Below are experts of layer 4 (counted from 0) of a mixture-of-experts language model. Rows are named router (the router's row for the expert), up (a neuron's input weights, with its number), down (a neuron's output weights, with its number) and show model dimensions 0-95. Each number is 50 + 12 x the weight over its row's rms, rounded and kept within 0 to 99.
After each expert's rows: "comes after" lists some tokens at least twice as common just before its tokens as in all text; "mostly gets" lists some tokens that are sent to it at least half of the time. This comes from a sample of Wikipedia text that the model never trained on. Tokens count by the router's weight.

# expert 79
router:41 48 76 53 65 68 58 66 57 63 32 48 35 59 54 40 44 41 44 67 19 39 47 57 76 37 47 64 52 34 63 48 57 45 32 46 56 50 53 53 60 53 46 44 45 53 56 48 35 48 70 34 57 37 56 38 61 58 46 54 50 34 42 41 35 48 43 47 39 50 31 47 74 43 44 43 50 35 50 56 41 34 55 71 27 28 76 57 39 37 63 51 33 67 62 63
up0:56 37 67 50 49 38 33 66 41 35 49 47 26 49 58 44 46 49 56 42 55 41 63 47 65 49 51 49 55 56 41 66 46 35 54 59 58 42 67 57 40 29 47 42 34 25 54 61 19 57 62 32 53 35 41 51 61 44 72 50 59 60 53 49 55 49 67 65 50 72 42 32 54 63 50 57 41 40 46 32 38 39 40 47 63 37 48 60 81 32 24 57 54 67 47 68
down0:45 54 49 54 52 58 60 61 46 83 50 40 36 48 70 53 41 35 60 55 29 39 50 67 50 31 53 53 60 44 45 41 46 39 47 52 46 67 47 50 63 54 40 58 48 58 40 72 42 68 35 34 65 30 66 46 35 55 38 46 35 47 44 44 67 51 51 48 49 34 73 58 36 65 48 49 59 59 61 55 62 70 18 50 22 42 57 50 33 22 64 44 45 52 63 54
comes after: " to", " and", " not", " would", " can", " will"
mostly gets: " However", " During", " take", " make", " see", "After"

# expert 48
router:38 40 23 31 42 27 47 47 37 48 57 58 56 39 42 66 61 43 56 38 35 48 72 34 42 49 39 55 51 69 38 40 52 39 56 59 45 57 46 55 52 63 33 47 40 56 68 46 55 50 43 73 60 55 34 53 67 34 66 60 65 31 55 77 62 52 57 41 62 48 68 34 41 57 53 61 68 32 45 72 68 65 55 63 44 51 53 58 58 51 71 43 45 40 35 34
up0:48 40 44 79 51 20 50 39 42 17 52 68 48 52 51 56 70 35 56 44 60 38 62 52 60 59 69 49 57 34 50 51 54 39 38 58 38 43 55 55 44 40 51 58 61 38 38 43 44 40 62 42 45 59 46 39 41 69 54 58 55 60 52 62 30 57 29 32 56 60 47 61 44 64 44 69 60 37 51 26 64 69 72 38 35 46 70 44 61 50 47 61 42 44 40 71
down0:26 39 28 40 33 70 66 65 47 53 48 36 70 50 64 38 70 55 38 68 75 58 50 61 44 35 68 50 50 55 35 55 44 49 46 31 49 54 64 66 56 42 49 51 68 53 56 63 33 63 37 36 57 37 69 52 25 42 47 60 69 43 21 51 53 49 42 64 40 51 48 46 58 55 70 45 52 50 52 55 59 52 49 40 34 44 44 37 72 46 64 52 31 38 61 48
comes after: "1", "3", "2", " ", "4", "5"
mostly gets: " sq", "′", "°", "″E"

# expert 5
router:44 49 45 43 65 66 67 69 56 44 41 61 70 45 55 30 54 42 58 56 57 57 21 36 27 37 81 36 49 49 49 46 71 40 48 56 30 60 39 60 59 56 66 62 71 34 44 35 52 55 59 73 30 26 47 33 47 54 53 53 52 59 49 43 49 58 40 72 63 52 53 55 67 53 39 45 32 53 53 42 44 34 37 43 54 36 46 54 39 44 45 54 42 38 68 64
up0:47 53 37 60 60 37 56 51 75 46 44 56 60 52 29 65 42 20 49 44 53 33 55 51 61 69 63 40 57 35 29 43 51 36 58 46 41 51 69 49 25 57 73 42 51 46 79 51 45 39 39 39 47 48 38 69 70 56 73 44 47 42 45 61 61 44 52 52 48 36 45 57 35 68 49 37 64 22 51 47 54 28 41 65 54 53 51 56 56 37 54 74 44 61 49 49
down0:49 50 42 35 55 65 52 48 53 62 51 66 44 63 57 46 54 74 66 70 50 65 34 29 34 42 37 46 33 40 48 47 68 45 41 36 53 60 35 56 78 42 45 42 45 64 46 50 48 58 51 51 51 66 37 30 42 46 43 72 61 40 50 58 31 53 37 62 40 85 48 50 66 33 42 71 42 58 49 65 33 37 53 36 33 56 50 47 63 75 59 60 49 35 50 57
comes after: " |\n", "\n", "\n\n", ")\n", ".\n", "|---|---|---|---|---|---|\n"
mostly gets: "|", "===", "====", "=", "'\n\n", "=="

# expert 124
router:62 47 39 42 53 39 47 49 74 69 54 41 56 55 42 36 60 57 45 55 36 43 66 35 58 34 34 74 59 59 60 63 48 39 43 25 66 58 50 38 43 78 38 44 37 56 50 34 57 46 42 66 58 36 34 71 64 39 55 43 41 31 73 44 58 47 35 51 41 49 33 46 33 62 39 47 46 53 31 33 61 44 55 54 62 58 27 55 62 54 61 31 33 49 61 58
up0:33 37 65 59 48 49 59 30 46 58 46 46 43 40 65 66 39 45 64 61 46 55 22 45 66 44 65 53 51 51 42 45 57 49 61 54 47 64 52 51 44 61 35 56 22 21 40 43 54 65 55 64 45 70 44 55 63 59 59 36 51 65 47 44 45 47 41 52 64 66 54 50 38 48 65 35 48 41 52 35 48 54 45 55 48 78 30 74 43 42 55 50 32 84 28 47
down0:33 33 43 57 55 55 42 51 22 78 59 40 49 42 52 37 43 55 38 49 49 39 55 41 32 66 51 53 49 54 45 55 61 61 75 58 48 50 41 46 69 33 53 54 32 35 51 61 49 53 74 37 35 51 31 71 42 76 49 46 62 36 18 41 68 62 63 35 53 41 56 37 56 70 57 69 55 55 57 54 50 39 36 60 39 53 54 54 47 57 74 61 34 50 47 52
comes after: ",", "5", "0", ".", "4", "3"
mostly gets: " households", " million", " median"

# expert 91
router:63 48 54 48 43 48 49 48 72 53 66 40 66 70 56 57 48 69 54 33 32 75 49 49 36 51 64 40 56 52 52 72 53 51 73 48 55 68 44 34 60 55 56 45 28 68 57 58 50 59 22 51 64 58 35 51 43 40 25 48 39 42 61 66 47 27 58 50 47 48 51 50 40 49 52 54 31 53 60 56 55 47 61 30 56 31 54 34 73 61 67 56 32 33 54 35
up0:21 56 44 59 48 56 56 58 30 65 51 67 45 56 47 47 31 59 43 55 40 53 51 49 46 45 71 53 54 54 58 63 66 47 51 63 53 54 63 58 24 69 36 56 59 55 42 41 61 38 66 14 43 61 49 23 38 41 53 35 43 37 54 45 59 54 23 79 39 53 62 56 43 62 66 48 45 45 47 41 68 50 45 38 37 62 58 53 40 57 48 61 45 48 35 74
down0:54 56 45 82 56 39 76 51 51 70 52 36 46 47 60 38 59 51 38 62 67 30 44 51 52 40 45 42 63 39 49 48 30 54 74 52 58 83 52 39 76 49 57 60 30 51 56 50 56 59 35 38 52 73 33 42 39 51 46 55 47 71 52 44 50 62 63 50 58 51 49 49 51 33 50 55 48 31 47 49 22 60 48 53 43 41 39 40 64 31 40 36 50 44 55 26
comes after: "9", "0", "1", "8", "2", "7"
mostly gets: "–present", " century", "-century", " BC", " CE"